Weights of a small mixture-of-experts language model, trained from scratch on English Wikipedia.
Experts: 32 bilinear neurons an expert, 6 picks a token, a sigmoid router.
Training: 386M tokens, 6087 steps.
Below are experts of layer 8 (counted from 0) of a mixture-of-experts language model. Rows are named gate (a neuron's input weights, with its number), up (a neuron's input weights, with its number), down (a neuron's output weights, with its number) and show model dimensions 0-127. Each number is 500 + 40 x the weight over its row's rms, rounded and kept within 0 to 999. Numbers have three digits each.
Before each expert's rows: "comes after" lists some tokens at least twice as common just before its tokens as in all text; "comes before" lists some tokens at least twice as common just after its tokens as in all text. This comes from a sample of Wikipedia text that the model never trained on. Tokens count by the router's weight.

# expert 62
comes after: " was", " to", " and", " he", " is", " were"
comes before: " to", " in", " the", " by", " a", " on"
gate0:464589510545489433513564544508448558526444411519459524519485494499514499578477534468492519512555479433447512469528468563551514501437545548433501529556446511559478448530529477467518474540532500463523470501562531523470488497489536499431520577524472466486551562421452491515506499554469469576460539505496546478595472550540508554447486533474477498493406532561480496511542532486493541474489
up0:469458438500500516495485491477486515581586533579548446471541513562541468473550532531481442456501522558521439479489530442509550493501482527515515451476466567507494513494500516490480447516498529538509522462536482471514471446515501523494493509461497512504546446543567474534424601435475552422523389592535541548498523435469475535567509507471526580485565487513551471486463449473542485483549
down0:491460450574461553465460516477510478462487450483519579554557589496524451527502485512466515472465578456498434487493548430478517424481514472526506523546531496489494501527538533554483475464486558543452491450471492488550491554480487503470533498544463528478400445450487472434453521504518480452535570526560483603475571484442518503567508561536510518484508480493468461530475519501494591580549

# expert 38
comes after: " |", ".", ")", " =", "s.", "==="
comes before: "|", "\n", "-", "The", "In", "|---|---|---|"
gate0:417463409457511528520459564541451532519517502503515501523460478470501524505472539459554541528510481514450533466522529467426509442560420454460486475490440440450523472487506466563547492483480474534508481455461497565482428587517520508513497493518440516536496479461462447519493505503462453470631475501528496475451430478441522481596477538459477498534568511466562477473566506556482547533483
up0:520487543487428545536524471501507503566556498495403466529507508543489564524500519520541525471482473462520519497468486519537498483545587484557510499455500583564448424501541543507516475549510485488439455483507516418459557472504492506456481424474569484491476512492534488475460515433522454593480403429466489500461512442511510497452545446610520488502474486522536522495480462445551484535412
down0:478542534491512537499460500502512487472474497491530460648541496503513485517467539530556587451473455485515457475526483490473482532512476475538491498543458483532529532553446572504473503484478540455527387563536502488446448589569498484493483460554522472432569495508510523524581520564500613495465543513510467476453519530469503457481533553489534487483484491512435485500492457564559517408512

# expert 34
comes after: " |", " the", "|", " on", " a", ":"
comes before: " |", " of", " years", "%", "th", "°"
gate0:507473475442524476511460396458553480488490483477482528567527442460558535518497500554554501434451520580503480456473509536448509444584469462493533544460545512477470511550529495490505528544481503561467528566542467504495518489463487498531521516567529513484523530516506524477536516507485556491439438480546532565559430492471433433470627483553495557482491547453562527491466563510564444525510
up0:434482486453514437503499457523413488522534439515516502485504483457514526496510488536521530496547465536515445562483530468472536426523472455492580453498505499528548466541426579492482447458454499448478521490549552464484522479512498525469511425573439495505557539519374505483478555532469530536500568489559498562477486494478494551532554538572599560478515490587495541516530555533498472494479
down0:599475487488549548526486550518439456523527476451550508485528512559554543442456491425581521465492436431450459490452510487483448460441501511496563481547564570573426523485462493545507525490479450490511490527474460492465550530523415481483436459485474539542531469487490469589514453442468539464512482526521502516509461555456451507526541480495480501485488550540552505452511555520451526565433

# expert 67
comes after: "\n", "-", " •", " information", "°", " mi)"
comes before: "-", ":", " •", " Born:", " by:", " Country:"
gate0:555511457464541468577516467515555509511447418554470501504496535443442539540517540513458503485543469487547551523490559500514442485500472498513485481552537528510510439503564503479521533481482493458623516502498505457507464514387438436471497437427496509469462488522448468561523468576519557508455495452513424408570495499506502499513553573523534521470420476507510461528488541525531527547506
up0:539457481433403537487511459509537536499450485519509451524487476569522476469480522479521540471482478456470491465523524524483508424436600442494451419511476502539470419515525603523532523502472473506509510473450524506495529501406484528551473568460464475492489486440518465482544524552500498506498419497522517545571518486465596455519498576515483477547456542509431530590490514538479569479496
down0:565486564561499473509506501469474441465465513446473499553451513462515487502427538487564532549477473541548435466528534539420473480491499511515520536443461490511472510540494532481536456490499497412523518517591508483428417491498549468504516552506557535525495469531470513513455509542487526594548489498510528466406494499530420584521418437459412515496482440549561483479453494481476475499535

# expert 61
comes after: " |", "|", " ", " won", ";", " 1"
comes before: " |", " ", " 1", " 4", " 2", " 0"
gate0:463506532536528567495459421491401548554555568512538523528436520538492467451487522501590577567529470436498463473479543475519508471515466507517489514469518505484574528517447486447451430486448521477506536508439524532520521439425496531508432483458561517445522568524554498540536454549502530508484490436439443476506486490452413526525459526502481437505446466451517459454493518466475510477455
up0:560518512500508545459544498463479461446513464513449586532536512558486508543509484564522459529481527534542547587463481593489542509539546520481488569584553507513511436499579474541425568545508505485496553468435490451537495542497486546510481545449444444459498488503520526538502478467539487483469538495497503542523476491531515539527490481520460599436481489471564528463455495502511573592419
down0:451498472448437486547493527484561504483489448478526462506482511493521461551478544339491491464449508556545435530507519435491491513469500544512501431510466565490539563526484516516460514410469503484536520548491548485559475486536518459480509489530472549514531426486512504527451469493399467537510519442389415439484496556489511474495500578554466487468517545462476494460456523447470506513482

# expert 73
comes after: " |", "|", " ", " %", ";", " Team"
comes before: " |", " ", ";", " ==", " %", " Team"
gate0:457499514511440528511541475477454512540495456604528547530443467459528498462513507502479479472464469489454526558411481478499511499431493432392475456484481466513468559494478497516435432543472465492509465528522438511452505549542393515471525586445477517509483471431508483467484510458516458504461485513458532543565520599592516451562510481551449446487525512457472481452514462487485511486462
up0:533493552620476478517492428456520506462449520588533602472467485448482551533516480492585496510450520502551518545511530525493493507509483471441431506508497431483551504522495520508467514537523534490472566517544574464435569519496416564442461441504483477483488479512519592500537493495503532507495440503453510574497507534571489483474525502585440537461534523440481482450474466456514520543469
down0:501526493489490544559516471423467508494539531534463507481526521519502553540452489520485406518484461418530526507494485509536428533475431590478522492416488587485472485564521539587555496536490515464565527479522492492469496479429519549492545471519503534486560578459507445485436509447444438495520498511489520437539538514501432486501515547440560520436447466432526542454518578523508544505482

# expert 39
comes after: "\n", ".", " ==", "==", "===", "s."
comes before: "\n", " The", " In", " He", "The", " It"
gate0:483580484561535493564508508511538494405480523398510496497425472484501476475516496538516541466438472468486519562504544486491519482502524541562555517517468544416535507538530445490512473501464523593485529444491554515525529513493481452486493565482588520503490464469554538518519468590540545517553454449475470522470464463534561465472479502513499542528494511465492479590505539494358447490489
up0:469449536446453429450462456462471486623476486550437574523494549502531575524549517502457554491462516487472486503510457528402485567450510481545437457513475449500502480479550542529472536464495501461475422573564481575461519523460459518492500551521543500540496534550529406455511458509456489457472508546532526473536563499496400528491473472479506515505465531520475543484495507516485510513571
down0:451508491496477457401498545506508521513466556548492625523527565468437520426537429570473488535507541502457471508500534427414516502528458530519463527545472490557517532471476444472537540521488529439532553463533544545494489566487584465486458539534493515534480464489477489488550503554487422538468518548471480531451544496513432529487455430473480427526493459472507504451460470483470554523551

# expert 78
comes after: "\n", " ", " —", ")", " 0", " 1"
comes before: "\n", "|", " ", "-", " —", " 18"
gate0:488499475547454450476520417522481437480545483528489573530540513513470527499548534537424479562505469484505500425535474522410516534458570508433528437510502518498471493544516536471565547524500456516478540504457567502525486546439556533518463439450492480512485501467532504552500488518579566511574511507506461509500511529576551544443536525494485467410446553490552520553461529525581418537501
up0:537488467488476558503491529522463536494480516541481508514477526526544496528480466496586515451545521521529439542553430509560503486413490460591513506436500482535479521461483459518479557478460489531438524551486477528429486567505462457482433550583418468506502434466500477530590548506578474482539452417523453501447493529493553447506463420494495535494553575510503517545435476455477509525507
down0:515443555478546480496503539463515437520430454488533536486505567476470458535468528499474540452572456485470618494459429463542581521440529519495507591504490472488555535602521497491543451511489499539489550524446570558480504501515484481500514374464487447479491478502514527528534528470487531488539421496450522446494514521483464476559460445523471469457486450516467513450543495564511522538537

# expert 54
comes after: " ", " 0", " 1", " 2", " —", " 3"
comes before: " ", "\n", " 0", " 1", " 3", " 2"
gate0:520529505487497555558502562453423527498488503478396533553458535498574468455511525557621490493461477535572525583491522542486526491498560473520489572528532456520485511518508495538464513434522467560495491549523460449564493496516448483520396533512451396538494515501503559482576515518535461487418491538462501465502554521508484433524496492483481487497478459470532516491487474537462515587505
up0:472439528516482505437505427451452437539498557529572503491531526540494456477517467469400542478432583515450375555513540531491465530479522528439434508530520469498509487430460469521534456467538509495442531487516464489561499506515555477462493465469550551487454497516442573493479521430468585475504437510512472520539476541530504469501451468469518510530474437544498534546486528513519464591484
down0:495571467506525460543519541470510554477503500467441445519480498536497506492475484509506479437492487544560593509450514512524486558548455559481539540496472506563523426435408536458471541555453485512436501471525525553496582449493486512550454524455521474485510600513618543493546553570487538511497520448484501526537543487532504483512555471561453556514530499504437482493481505477527592518553

# expert 36
comes after: " the", " The", "The", " a", " that", "'s"
comes before: " of", " was", " is", " in", " and", " were"
gate0:537516544480449488446560445493512546533519452546499559477585485594544521532483428506581552491462511472522474540461486478576544488448523537461480579491420432503520524479559502493535519534503410484435460503601502530529527495449480525491511484410441489438479499525529419513566445539475461477487581505478469489495539515518468536522503445567474513484549500473476527482502539503492489505525
up0:567469520511471437465513519511503524535561468521479495524542531499570456565574474531512502526446414494557515481558503522563509534478554549409499531485489454460541467498539519529458557503464539555479503549576536555530503492493456489476573490485453559402459498447480500506577441520474510558497564484549488490494417530545513575513502462485458451469532526489553541494453450507570511478532
down0:539465460566466567475453547469469575469491517486510461431508551540524535510474569441492509439545573521508531478494474557535513474534510512474514427463551513502435527428418501449508493609551472496410550515502545429528523488550523445542530537485457421479481516512463470471503502555582467515481486513533535475452530491520451472512435515442512514491469420434547473485512516506473476508524

# expert 9
comes after: "\n", " |", ".", " ==", "===", "=="
comes before: "-", "|", "\n", "The", "In", "=="
gate0:544497489501577474507529542493621506533505462568522520539503551459506528619498487498491514520512513436485473435530516512453487537594422484558515480418512529555496479483478480468432467543504515449476554470470503464590475492493524495460502474508534449469504550510496535421492585481570454577549487535534458476500529515465520451488475492488538498521513520507546427560436488550510458523455
up0:454508464540433509560571514547476576478541469539473445553388468477562550483524493500495525476489530498500432547486476516517437517508536479447502528495494445555452492462477488524494414577455502526492539532444483556498466549444558496430514509478543545469441506485429490538502481471529497479567496547526451522569465561489551555554497515451461489526426506534448518454550464562524518467514
down0:553578517523513503518416548523516429458496509485513510418476503475488532509495461548450476454540504508447472523439541508536498449417437472551528542546483408457446559535543520554469462478568516468538497554511466523492576520513434514534522437483480528497518455470538438542524572581483550490485560504529487489469544450603529493499495471529521471548556509495572490484493507498445460458482

# expert 64
comes after: "\n", " ", "-", " Title", ")", " Party"
comes before: " ", "\n", ":", " •", " Candidate", " Title"
gate0:550494458483537576493458488571542517549484486520519517501495469470403470439547482458417382514505553490497503492489411512501469479455499618447486424507486527471527511466467429470547560500578536485465455452493486527516485556518496525467419491530479490467470523478509434483541496539503511466505440481551520422499443451559487537574526539501469519526474470483478529540485444526526498538523
up0:416470473492498474544480482466509458525465428478535518484510467552497480443522516561543480525500486528506482480548433534504448447526465605522507529571567428426512425479429431441518486542587536508509503447518465559485486462444470559472503500526468518553456481532492507489570483423576457536507518509533477548519503464528472499529470570502422549523498407520538506484518463470487459515505
down0:452527541519502482529487515543572521560547533515460466519531520518449550461528473517529516522481566457513413530451476486518452424509503578482514571565477509492484465512428498488476540567480412465437537422506490533581527530469494548535494492436517471524459537525488475528537430513525542491501453561487545559455489424538462471537520567432576494528515547492529497434488482541537447545501

# expert 71
comes after: " |", "′", " /", "°", "″N", "°N"
comes before: " |", "′", "6", "9", "8", "7"
gate0:472588468540494482476547521447382450566471416535488396456396509482460488491522497407523459446464537495508477444460523519460494516491499536514521418555510497466476516510481510551513515511533479489510477473507481494513500524436530499539567421459539509477488526571528495499512429454549510516516496568475532492497464523496604458529558523490480431472474416487444519492540512521467492485489
up0:462501547509523409526480449522441476456445473476521505475535432490533504442582510474528520458522521531449466477475500508467524489517523498599457503454507448476447455427520459463474497504540543500431502593492519494530509552594508542533537498501534552483423452486467572575489471469508448487523468426429525438511508533481488504501493442430433453433523457534484492556520451537494500548517
down0:495479498533536517541541533480572481518525509547532510532456489563510515453534477498544519444522502494437530495515474503547491518413502524522467569558560530488501472475472455481544459629540564416510496473497494525432495505490541446432496543537471492511608467501444600505428503522471493490495416479519509517469465561478496511501487435541456513431550467536500481430470507441555463532469

# expert 53
comes after: " |", "|", " $", " 3", " 5", "°"
comes before: " |", "6", "9", "7", "4", "8"
gate0:512432451459432515523525487469531509537558430489538483529519549513533511485579485541525468519548537515440504526510462493503547477532519413522557515532491503508545560565467553526553575486534500538564531541475502477540479481448496522513465469506478541506455400514549460458495514510481452533513516549571483537545509416484450542616569502471514483561458510494509474443505532453473560476589
up0:507585519511510483461452499554505492475490462445548450524499435518468509455475498495544445522514516412573529541490537459498475484503470595511448514513476535549489551466493536565467516495536504536549520499448560476586461458402474576471513439459533546483526441429468499519497584527486484520534484598521475462550488555555537485571473494538484476527454473442484451478552494447498522507531
down0:450536462487484508472500482529541444572557342512485485506457530428470492466467567578517581477475542462541515524528512456499458482495512518495555425545514474551508443517498469486486530473578453529495491516521493518510501538515449487533521508494517568465485493561527490493590532521472492523536481489560479562505495505545516600542518489523508442552517471511500544498519488606485606506531

# expert 3
comes after: " ", " 0", " 1", " —", ")", " 2"
comes before: "\n", " ", " 0", " 1", " —", " 2"
gate0:491521520556490492469489452452551530456513510457403474452504505476572556558417517471531435454512515453475467456493516505573476510567560445531538473477489519485489458516549510484413499491467499516467577520480530480485443524482504532531492500464477480478511533486501547456486575476531510472505500456478519498440448509430517466539541395394444526536469560453564467507504433512449425548497
up0:520506488443522490448484583483505465472541492411532541473472567517524476515497488435483502508559502433476506562451566422509517479488491522410493440459491473575503558547518500498519525550463529489525448527526521464555466545457506502478525532481492498558560509460511442444479542430485551435479472544405433468553562547450495478492494478508432521518427449497528488573489509476539468506574
down0:543592553541499467513446557540495455526528525465506543482511478603543502468505440472573499547532486508570534493483434471555503510537489466535531494492497450458469477513526594591461481501609476500480538555511592543433472537513602518517527478540489460502506524476487529482501505497517509438458516516565482466549474418502526524499493583496495559434526492502506526537427527510513495499522

# expert 46
comes after: "\n", "-", " •", "°", "′", " information"
comes before: "-", ":", "=", " •", " by:", " Born:"
gate0:478506524492554512455470419535452460496526449484489498541467458501499554439393501493531498508520486540502423487483456487528541480533510532528529436567575486569481568572572527528518519502525498506496527503549436522547496558567520495465544581536543526519483515502483509503522491445521507545544457461538522472571416476465553547378513504463508539495430466533522513505504548493463538465426
up0:528501550521585538518491441505518449552430503527574487490494472412505569473514471564499502463348495443475538482541434520495525466497509501563470444538513511524586523575526521452501444456498463453492480464489425539490540498539517535517497454496591599537441544492481498445489474502540497578486530564506550499511530505499506524498497457546561489519471497525523504467498468510483462538499
down0:533534542447455533471506463544510556530523512438514557475519435509556515547524471491501491486440509460483535555536498559457489488468532468506610463455515450546460500478475510416457520441554467428577471479503511478483493521549479504540544607523536499521552485598422540469469466509528465479513528452518497508521540475500519494524523469451457453534515610488521561560506544497564461452492

# expert 2
comes after: " |", "|", "9", "′", "6", "8"
comes before: " |", ";", "4", "″N", "°N", "6"
gate0:471516497458542457497519554489529477529478517518487486557422455509566474500561468486527527542439534496512529432538527558514537508490562515459545449427579454481482481465518505507504458513477430407494540607474535482445484434506507460546476535518517456443459483544470479497460524448503502491504517614505421474510518449527444527498503503539409489477561535487540504455532566499580508503449
up0:393446551496431524556490580503486463530512487515465443516494529505473525558551521573466473519550436504507566509495531518537541481580577510535428507515521506522598525455568512526532483444545514480431513498495581480503500537499535555548482459482464539488486448490505539517556501482525514484501504424514464546542526542510535566481532433431500554452440440522483516512511510527431488548452
down0:571459471412454547462488496522525583537493501516499502498534473524452496567496506568545483414472493528486560488440489548535505492559489536494542400460507537483537520494555461480474440482477485448568444476465522511482489533501426529512467504495509508467465498521438569499475458508478464518553523550507547524508589488410487505515588463512490406509555475464505513512515458491507572541595

# expert 75
comes after: " |", ")", "|", ":", ".", ";"
comes before: "\n", "-", " |", ":", "|", " -"
gate0:514445514452525467513554511525535478427531521456494566454474524495511448507555493446443548547563506537442478495518509513434560448475496424498493447497561508510491523511440458485480510486510565502492527424509491483448482508485547563507455568460504500548586468468514531478470463421556544513491502468472478491492497541545521480453476509453399544553449433477541579432584544465475485543540
up0:512538562501523470539506422516497518478562449443511493543478456458543415543490440490456516550480473455535472482533442566469515483497513492428513486538469578476470488457460477455514550498519484441545480476467523540460514536488498469464543450499528488472469546471572510461548484471494509584561475492574452481451435517496571481498450534476549466499415407554574415512534487523470510545471
down0:459527411449536513532526482517514617491511470433434469492524506516508480471474491462485556449445536446555490491567513475546490515490540449467560561523507539518546481454520535497496504488478492440509534572500525461426529541463518429535505564458516492463582518527490514480441442433516481459527485560508526501489423478477438449560511483472540492554545492536534479465562561494424489424530